From a checkpoint of a small mixture-of-experts model trained on Wikipedia: 16549 steps.
Below are experts of layer 6 (counted from 0) of a mixture-of-experts language model. Rows are named router (the router's row for the expert), down (a neuron's output weights, with its number) and show model dimensions 0-63. Each number is 500 + 40 x the weight over its row's rms, rounded and kept within 0 to 999. Numbers have three digits each.
After each expert's rows: a language model's description of what the expert responds to. This comes from a sample of Wikipedia text that the model never trained on.

# expert 13
router:410489457446474541555493492460530442567506488435517568506521464533535522522420485623522497556454551456542515535516416494471467544421478419532498511463540553517518568497494549504466499515514514
down0:475506521473456482584533533485555536485533477506561495433517548441534465436554461414544550427544520464501527523490539533505458499486446562509481493477502511486470526475500469456475557506501529
down1:485480538443435542558497543590456531501463521547505477506540465541515608494525511501512465437481455461477505461553499497496543547469563512546538507492554489545478540451492439523512447529491574
down2:501462505488525499503523541496485404498522465445542444435577500498427431497530532576439537505527532548505465514574482507443455490545506446468515437580481411451477587471470477416570486491538481
down3:475474523538486495470461534535550394501448553508459474462485553534507404516468469464524556479496501458477501465545548548518570482544547533472563535478562556551512503490567518392479432489538485
down4:536494471458547537500493529516466436489540532456488467479552514512517440506515565424538530467496493496528430495555457505555491518529459493486502474465466454483521512541458496545547492538535611
down5:442507537421457545528523576441448483533518417426617528570622468514467566561461525488483473486510507499484490467530483474514530502485473583358480430449485508563463507515513451451537552507552493
down6:532493471458485585492564509546528576554514498526521555415525512498452472482478535466528469523495473520453530544495531431532466553440495540440436445465454517491544542455541441536513510493501577
down7:546487435453446544533576490530559548561489555523495480537515516548459579499527494478525537488403484436613528504466498590483477534493514462486445485556510606560483515476439541511556479496498446
down8:484479542555511532491411402453510497498512539521478446446428488540491492494536515479506506467468511540550511567476433489564500573431522570579460563563490497473476494444497462513468497421444463
down9:493468538526471496465497502502533590547457590450512491497542485478509520453552541567490444475506496520535478564485453481473486553520489484468599489525524457484429527509417519470558489526551517
down10:517491520568508561510478569439559575480465455435453526494525517489492500498536422594474496474483476438565517467466478513451488494522459548527480469524574530528521519492467453552516482524575503
down11:559464490523456422575442500508559490541466424492511519548490466518456482483538543424477535518521548515526555481490486542496492442533488553533438560437514511474502536484506491525546511418426437
down12:524549535519504412504420543466515454424502467515631511474442479525475586519491451523487403517469541456462513505505517483432559554481507541526505514471512484414465436608473485474495460505426449
down13:427534492461470583468541494495470528490491419462425507500553600523511509549536507568466440513506532488495506515486476483531580494561508483491479499525472511515518485523469490479527536506502529
down14:454477495501497548493580498461477487440505456509500496489497556452539548482495483518506482498503493542475511487492473502547519546494402473551511489482510512496481434533501489488526558526515467
It responds to: Word pieces inside Indian and Sri Lankan personal names and film or song titles, such as Raj, Kumar, Vijayal-ak-shmi, Bh-.

# expert 63
router:490433521472488566501522466400509530512549506446459555457560492494506452546479506378513496573480513515509510525496466476363473554530528480482515487504388583527481583525486542526518515519493469
down0:469492493496577574483510516510497575488438509480543545514488582492468489560515457510493477548536500535472523410477494512445546467469494387535570480522493482480516487488466487508527501463473507
down1:522522520478456517467509487524467452532440507471443428402539438539514444581507587514496477513535477494461513527539436497485584478532514506479480496456442494539504498459493495456535530518508498
down2:462519507502480524474580513513572551477491528491470468438486531469434465530420484581488518458438531558468509497494555491537495540487508468469520510570510483538478550472445514507468559438517496
down3:525525449464484560552487534470518463479556494492471572521520521476460531535464495452512562473529520499508516496548458574475514559474500494423547535483518514477492515513542506459517449519534465
down4:464502491504578488525539460486436611478501480534486505519542572536538491477460471500475532548497528520439528525559480467529463484477442496472544493549555519478539518497497494497551545525535447
down5:425478522521440495514510476478565488490456449482476451461481469560517552460477453472512445522484493539549526482467485516509501531544548558442500524537534527534511499534478560498531487544439463
down6:483485539514529424501424538542474449476500531497454461523502490546579484518456460487488498418547535551472477484489495559473564524446480531488521535460489453521458458466502479538491484548505593
down7:489520589510564487520448567461495459440545502500474437568502454518543504517532528472492521489574522479471493474494552564515516461482528530520503476562475424457444444510501550541522529526476549
down8:512500560520438522533558563483500579557536519572480481444449475453448427485501506473462489463544474433538455543548515449485449530492506476536533530536462430500569536522447476532469475508509548
down9:510476515534483452484549512412535526438523511519424511496458468523493504476573434517485515513462519456549489479473518511452448558470477535541512513485436483516443507569532464538496488514568544
down10:450488407502450504504548541512506505528468440537518523545494461563488453516474503482491559507446481470492553496558535466521479540486487516499477471487526531571451488458472526546564567459470490
down11:472504499510553514466479535469498505487541537491577527490475438480538492538586457552445552491549502570581499496574470540486543482439494460503471520451508518577481523450495516525473475491519460
down12:515517483534460505457469472489449469417448457554447515509555478522500502528469460543524459482472399499446489484490543512487468513421526529512366485484529505482476486543504488505469427460452520
down13:561502526459479502549485531435445538506516466481453494451504454530510410532431509525483448438510456491583545476518460506523525486570536494546620540512443454525513485495485469493481481500429505
down14:507539466485551519494514542485543480476533458530416496618478448535447605494509506489469527482490515491494463429428499558550499494540484537501491497513503437464512468492444421516582495487511527
It responds to: Letters and pieces in Spanish, Hungarian and other accented names, such as Gonz, Lás-z-ló, Mu-ñ-oz, de, José.

# expert 52
router:520414420460516470492549533529518470466512495482524489503513518528456515470507534572557556517464542536439508523469455433434536500456582435455451462463481556538527572518524522543508515458492551
down0:442416543532466471495533500461484500448503456518454511453531461524483450483528449516502510521591504468568426477498490459433470563559542513513526470498506513572504522505519494390509511536497543
down1:498454481493487442511490493528503473517458413512476547502495454525526526487470476455519508525502471444465478473535499512469462462538561485480487490401458522586514537483524546514470574552498523
down2:468515601575541554525598489524534576441451496508517497499554497550502432503499463558460459399541526483542482542449556553480486532506458510515552492576505474496518464551499524519491483541550500
down3:503482543480489506471437548483478501521456501413544530539477501522438471485489473500417441477509479483475487519449488491517460490529533524532494447481482494545507571492507448510524511521458484
down4:506514522412438555575608534528489524518475478460547486570538467522496480525477479539542476554483536530501504517534521506612535513555515502438523543522511501540569506495472507567495526536522505
down5:461465423509483539505578579484551438512514544557457491489517461449467536439514511482510545496514492419537483485482542530503567482517492456500581442513518525430514551446464494518589534524458484
down6:446479514466506585537496408466556474496467511559445552540426537504538546481548489458460463457518467460541442512497503500577551498487438464478420453498467469442447561543458485481488515513467497
down7:546445500529470448503512532510530549458550495564481496477545517446509583538549514545491489476487500461466560497506540550508459485513480536537478480532541445526510470430542492558492493468535427
down8:598498492548524558534452493454468527491508495496463537498491510468497511524521553535501487424511553531438485536531535516441501507510542535492458519574416487482480502420470521457453506495448489
down9:490494539509464538461431578527478533487569451537468452530495524543522508418460533551502524518498519525438468477540491477475528514438501534512590427430445517424547539468524532450554538514418495
down10:489473493520419443501508548492569435529528556543487483484543512529477453491549504474503500526539417509491496454553542512558496477517474471531502446488504519465472607458480463497500471557511536
down11:464503487508466506511456519512563539478477512472569458521499526471430527551436483479434423543464461525471453515563494567506567490414483531444416499532449471583522596495509503558547447534542478
down12:538471506463421488495509476530502436468526448458449451460543427481490443459518495517492555477458445492469546502463480511508524494531492518454437496483562516498523582551444539479504469447487487
down13:495470470513540511495556511459499513524444492481450477498492423536450512469430432544510429465508556502497520532449549505442480429519508496511553541524511487534476522544545495508500524508472482
down14:507492576541406474530512504489461512541475471571539552499462537486475548473495492519467573536566503468536526516555459519556511482483570531590545518487519488521494527575460462507531495506438479
It responds to: First pieces of surnames and team names, especially in NASCAR result tables, such as La-Joie, Bu-ford, Re-aume, Niece.

# expert 29
router:450507476528494481484509478531552495553585438543517520517458512522467500456552477523497495531462471561547462527559550396478501413447542536491569496563536498535540477501445491467486524500464459
down0:566507489568465451453535518517444500470489515569585443445486509453428514543505526494490492457468432484523455493469525556458499525484547471490573495569479578574503563465529526469620486507520427
down1:545527465442534563489399486484491523447522492553426486523465480502475529497431521496471546523437458492583490412509511510515505547500515476534505432520577521483502512534428527503441475507438497
down2:513538496454477516509526504476399489464535498573488551540488549474465506508527478401524515546469490520510491490513415500472427463536493471515601466448451453484588524509531510552543504505450457
down3:426385469537497508538486499547494486503521484456548487443470513567510529501572533444532514538492494508535484587561536575516489438471471430468501587519512484556585441533479512437502525498429495
down4:449542495434548538466483517479527553502473489531521515459440526537507458538456520479429532493513470534540432528569564508493593477518553485544530495432490466517494451505446465442512537473432533
down5:537562589410498568499509506456432532450519552516544508522478496402414531469503491498546530531512495465494524494534498487458505493509498491430575493536496468536532500546456531556517577587420518
down6:476430440465485585445516446444498519495564511478427540509610523585536554450512470572485452540506445490472592475532517544564410454482463506470532436502509464474476520453514516461511549538515527
down7:502484498451476535496486487531518475496537511538467517503547463561503523461505536507479486528503489604419464442545503563515503492472479535542505533438494473457553451476488460518508546559562524
down8:516533563506491518455542566481499478506407483536521552517468477470606537497598600472488497508465475494476546514465434569642494480504495483476514576478472513466475499493440524488568520580536530
down9:431457468475498546508517436491479451472497462567534464480445447557484504495448473481504438498480460432387536487518530529516539528535538479507475534538530589542486481481512482461475593556501453
down10:493508564492586512447534501477407459536473521460560473534473539544491512498513484455478489499493574498482521549485543550572506453562568600488552430511461428458484490547475489471474481539477502
down11:506538506434502493531536453492496503451458575498507526456490510422438465459497563516497501539593470437472470483495470501509469403507476501492491446437521506449477523535457481488501552458471531
down12:446539494477469500447417509517475514462460482489449494474509462469517482439520496522530490505468536547554560490494539458504593515550536458533477589520571557389483457495581492471538500516482498
down13:550458490490497539413550515506539449533511498446511498428481513491492489501520434591517550536570588542509510534386566510495521507452498460475521526504519506448540423492479523454495496432540559
down14:558571468439500509523420510538480581469498527527418463511511529481488526411403509515484472539445543514528432471480411452515396471480547532499506463527503484535561492459516511529550416461465528
It responds to: Opening quotes and the first word of section headings or descriptive geography clauses, such as Population, List, source, occurs, located.

# expert 3
router:503562470592536451485474521464429483467470510526477582554482472493474550511528469551465493461543422521490459518499449491570503438484553489495576488460486498546502346508501429553540588503476483
down0:465479539560570531501464520570523503460500493462527491464493549550557460547407490592509426475463605470461546547539572596573491509511505472560463512462556547555480468472532537515511483501537520
down1:520467571495529494458414512554563560428465519476528482471558535530506425481529481485545458483416486488541527515595497555506501421546486485445432508507510507493541484525484470434525508476475516
down2:479548492535430536474548535484567547574555459472505463407586478490521479483542519533459526488420508488516499539477477475516537522460499513498536412482512496574528498436519504509473418512428494
down3:488477574529473561544489506511583534436548490523531519500566479519478455446502517520437466521459513401474548544472518548549527480540482502538535573473564527615503427558506508519438505512532461
down4:489486470516433484549514474551512562509467514537569459480471438472462445497483506561430566537540497545483539504476430527538504512445596514523417466529509484575514471495544491575459494573416520
down5:441461515554555508537473469573492537494441500490451486485514489519468560500500554562450506440481483534465522506600468491449529507516501510476480570505527526535565447513450422475524473539445520
down6:490428511567533498490431407508555537512510542487544514545548514467530553539547533492477490468509524478462505532445523507428531524471553494490511546552468517589541497528461523520537518516449483
down7:504480486549488504463500527463593517493545505503520476528426499502520484480520573487529527489451461477453547465432617532624464450466483501457450455505545448514474538503564550439522488519518551
down8:545446516492500438495515475408462485522446540527558524452549519499511399465566515558452490479503489509504484534552466542610492513548455450453527440516423456516556501518485421532485469547555474
down9:553518513557483517537524509451561442486462572513418554457528521519437461511455494473569475516553499501502438438499517477558535528482567538431482482541520537518408544486507560509507593461532522
down10:526399499460533487542490463461491464562454496544562507582516553569457469523502476496530499506502553534512487537496504490507405509430514490503536489484451499451563513520508485533509457563521488
down11:440477498427487544460472520562510500444515559549533440501492445527513483562514514480483504455476498557548529506473440542448473484475492532498450499470460489474497543505513500507420410421582457
down12:518485522567464491514453527537435468492485556467391506499487566562534553551526498534453505546544515544486517505489489538493483506467495504485592544522551511522517549439524513460485505479508414
down13:530513494539473536514525505463498514518440497506501480493468487439479523515556494535488464509502512498532543543473492544565502472492482504499539484563551489547495461466471468446501511449509499
down14:478494541488507509434536526548491504536481495507483487497575509512439488502533500479584494480480510496536538510576498498579508604537556504504470466535469490501573507509606551524457504512505477
It responds to: Tokens opening lines, cells or headings in sports tournament and election pages, such as =, |, Votes, Won, Doubles, Best.

# expert 48
router:561544486497496444458451468478555506493553456529451499563523451525486531477556514543486606472485512546486479535566462511528480530464479447444481490467475469536523473459495507547457485530450602
down0:506488510594519483453480519546508590523503533552453471508530478525455523522502495531521576590357472475512465504467489491515482494516446520493479452545512535525458470484502547482494503451505470
down1:529480538494457550477456505482510505524503492489480497526494509497443513477492461478537555543415460447434522514482481519563494580441498546468480523515521536544468550539611526610535529512536514
down2:479548406488479480565538470521526510562471420535448495488510543472486432521552487454422493526548529445428454538481488511513536550466454526532569489490478431486538514486521449575508508463517556
down3:436537504528425450509531466422471489542479487511498510469569463551528568467449473480543561583470528512462565512488425462599455484508457483418504538558533456494536481504465497592515506459393591
down4:453401590502454535530505424474481491526465491441485512532469545566533522464460462490554513513475516511539494462457464485495490476530469530490529461487494503410513496552557535454485454542570465
down5:502443522500481523491483514432509523498429425480560538496544530530507479509452467516479531543444560467538536554521499485650486460523512464417476488461485551537481503498480519501518507506526490
down6:473473520514485479430468484495505536529497521482489509500436500546531489431447480605532398484569561480466559539496479560514609555498548468426510497465526459524567418511531477513517560553516558
down7:533530532464552501511462507477510479541494412538516476410539475517479518417508561508520562523547510563561521509540539531501497493415502473422514517468605438453512480428503412522454500564534488
down8:496449469466503551506582447489482508479524500477470511536534541395448561487557471472494579538493512506549511487539441552511542514501509587458465519503541506514516542523536478575514468527496539
down9:433528442503421547356533615434530532458504540463487531548514479557580476460492433532531507460500518439561450543449491542568485543403497563543489494539527519461429517498464526524451497597492579
down10:483463510461445541444497568480496520525481483493573501499497456468498560522474507535503462518493502480545500518468557558440543445460537467512519521450550445515525532533470466481513500506509500
down11:476487515559434501553571566484399424477496448498571514487529442511495452504482437484467487509525487466481460554527490463591483519504577517504585508453519525520512524587484504488457545455510506
down12:515500531487493548561547547464470481472520544552563470483534510513557527500505486535412474487539513435509509470499544540560504447524497548533509486530504530514454457448418478552568535547468568
down13:477527503564472488523505596465464534548510449474456509480490457532499543487459448508522439459499544520468472511516528549637531459486470539585505479532446445527526458459499458488555496490534553
down14:476504404503546454532519469489451517498460573427534547514475567465530482513487524503502600488531484462473503531507524511534453498498503498458512470539490496436517447507484469436535485531551509
It responds to: Forms of be, as, and adverbs like also, later, however after a subject such as it, which, this.